Experts of a small language model.
Size: width 384, vocabulary 8192, 55.7M parameters.
Experts: 1 pick a token, a sigmoid router.
Below are experts of layer 6 (counted from 0) of a mixture-of-experts language model. Rows are named router (the router's row for the expert), up (a neuron's input weights, with its number) and show model dimensions 96-191. Each number is 200 + 30 x the weight over its row's rms, rounded and kept within 0 to 999.
Before each expert's rows: "gets" lists some tokens that make up at least twice as much of what it gets as of all text. This comes from a sample of Wikipedia text that the model never trained on. Tokens count by the router's weight.

# expert 1
gets: " was", " is", "|", " were", " are", " |"
router,181,171,149,198,122,182,191,183,199,160,198,186,219,273,218,144,225,161,209,200,138,179,161,173,202,154,237,189,167,207,235,194,179,221,218,169,164,218,176,211,247,215,197,199,209,193,154,242,189,180,194,215,218,172,183,187,232,218,196,178,245,217,209,174,175,196,198,198,83,201,205,203,203,197,171,157,206,192,263,194,207,143,202,207,163,229,226,199,150,274,194,168,207,169,193,189
up0,251,164,167,181,161,162,166,205,199,263,221,215,177,198,209,165,202,273,166,172,236,207,200,164,203,182,182,151,231,138,207,197,189,199,175,235,226,154,181,217,202,212,214,203,202,154,201,210,169,135,230,228,184,165,211,176,243,289,216,219,187,196,222,203,184,180,173,209,180,177,180,217,180,169,226,190,214,206,246,173,168,176,251,219,213,168,167,225,229,210,173,197,189,187,240,189

# expert 3
gets: ",", " and", " or", " that", "),", "/"
router,217,113,255,190,213,201,173,190,156,216,228,148,132,207,226,209,254,160,212,206,208,171,159,195,215,178,167,217,178,191,231,236,190,226,199,265,243,203,202,238,183,176,210,220,186,194,117,180,206,190,151,175,172,211,199,158,195,208,215,227,200,194,212,242,201,199,179,217,168,154,189,266,194,191,167,235,143,170,187,197,219,223,186,176,237,190,175,225,191,245,197,172,200,159,203,173
up0,174,210,193,224,262,177,156,165,261,194,160,169,209,182,169,162,96,155,245,162,201,236,172,185,184,211,219,224,175,178,215,231,180,237,185,218,227,222,171,206,189,204,181,214,245,160,185,274,176,194,207,216,214,210,149,201,245,149,179,196,159,202,173,182,185,224,187,201,153,170,165,166,245,215,265,195,159,205,211,193,195,210,196,155,238,210,216,169,110,187,162,221,187,231,201,155

# expert 4
gets: " of", "in", "t", "e", "com", "d"
router,214,227,149,200,254,225,177,185,256,192,213,279,223,264,206,182,211,196,229,195,162,218,248,205,158,297,191,223,209,156,193,195,235,209,126,230,184,235,200,158,191,219,188,233,249,225,207,250,192,199,232,229,152,153,190,147,180,206,177,159,195,196,106,153,194,199,153,201,171,127,187,211,191,201,234,239,166,172,241,186,241,176,169,186,201,196,217,173,148,178,217,186,197,172,206,201
up0,194,203,266,216,190,196,204,207,222,192,204,247,216,191,203,173,212,187,218,225,222,226,193,203,214,190,218,113,173,147,215,202,245,195,252,187,232,183,200,186,271,175,156,219,192,218,176,133,221,257,208,199,183,237,224,222,188,237,220,213,226,245,178,202,233,152,130,169,138,217,184,181,152,238,189,205,204,256,158,173,228,195,179,223,183,229,241,202,206,148,158,166,240,211,241,241

# expert 12
gets: " in", "ing", " for", " on", " by", " with"
router,171,204,179,165,180,172,203,165,215,211,170,178,185,221,269,159,231,195,160,184,183,191,183,235,129,249,245,239,251,189,185,229,183,192,218,210,195,190,207,223,215,153,216,227,177,202,181,213,201,234,246,171,237,239,215,205,154,171,174,206,194,176,128,197,205,261,123,224,225,130,183,221,194,194,199,200,195,269,220,233,221,205,231,180,198,191,200,231,157,215,188,196,206,145,213,197
up0,169,271,185,208,200,220,194,228,177,174,212,203,174,209,204,228,194,156,228,244,163,213,190,174,223,233,180,220,216,175,211,266,196,164,215,168,130,213,262,211,194,173,200,214,244,231,225,207,178,169,207,124,199,199,184,222,238,195,206,198,144,175,209,196,180,194,196,157,219,199,144,161,136,250,251,189,213,254,223,196,200,142,166,220,230,242,184,265,200,203,244,236,167,160,166,269

# expert 2
gets: "th", "–", "te", "2", "st", "t"
router,172,226,183,227,184,174,133,182,185,188,166,195,227,258,240,185,200,165,209,200,126,208,209,132,153,200,255,193,225,215,201,186,151,202,189,204,209,192,216,154,272,223,201,224,222,221,224,177,191,221,221,179,172,235,193,167,250,165,156,275,226,223,212,123,205,167,203,193,239,183,212,224,226,190,217,197,186,177,190,219,230,236,218,185,196,193,216,194,162,242,220,138,181,155,202,192
up0,178,213,181,270,219,194,195,177,207,219,245,170,225,213,199,204,173,186,212,141,196,201,244,173,226,168,192,181,207,198,195,184,206,192,209,247,193,232,195,200,246,181,188,173,234,218,207,175,168,177,195,217,203,197,201,183,140,240,205,228,216,215,183,207,212,178,179,215,249,209,187,238,232,178,264,244,241,238,218,199,219,201,207,198,179,198,241,280,124,215,207,201,221,183,206,188

# expert 14
gets: "\n", "'", ")", "\"", " (", " \""
router,174,149,131,208,205,251,230,215,157,214,175,181,159,221,217,205,202,222,229,202,191,192,154,185,231,237,210,220,217,178,190,189,210,196,202,267,220,196,204,205,164,154,239,237,200,236,203,256,195,239,134,139,208,126,188,236,196,224,190,181,172,222,183,149,187,167,183,184,182,173,193,266,221,181,163,192,199,221,248,216,236,201,194,227,243,211,183,202,179,297,198,191,207,159,193,240
up0,195,143,195,202,215,207,204,179,202,243,131,201,158,175,220,216,231,239,181,204,183,201,151,218,218,176,172,231,172,173,175,217,198,193,222,192,230,167,206,234,203,196,162,214,162,191,196,242,262,243,211,201,163,202,245,226,182,190,169,200,264,222,181,210,218,183,228,155,188,161,197,191,292,253,246,188,226,215,184,174,224,218,206,234,217,192,234,190,215,159,218,208,205,139,198,198

# expert 0
gets: "S", "D", "A", " A", " S", "N"
router,183,172,207,225,167,191,136,225,149,191,172,205,227,178,199,215,192,217,234,266,224,208,209,166,210,211,162,183,273,221,202,218,223,206,219,188,242,172,218,266,199,186,199,235,213,204,186,212,169,174,218,158,208,156,217,244,170,182,265,209,193,175,165,285,198,211,207,207,212,235,207,160,191,189,218,241,215,228,171,170,183,181,182,181,203,209,204,199,245,265,193,202,182,143,176,269
up0,182,182,247,196,205,205,174,224,179,203,203,202,138,161,161,160,239,206,221,193,145,205,195,229,160,167,201,255,239,128,245,189,194,207,206,176,211,207,219,249,160,214,177,188,143,158,242,188,234,185,170,215,176,197,234,268,171,240,179,223,186,182,183,225,231,223,173,196,221,226,223,207,175,200,175,212,155,262,184,175,193,203,215,163,179,186,193,174,272,189,187,166,186,229,203,214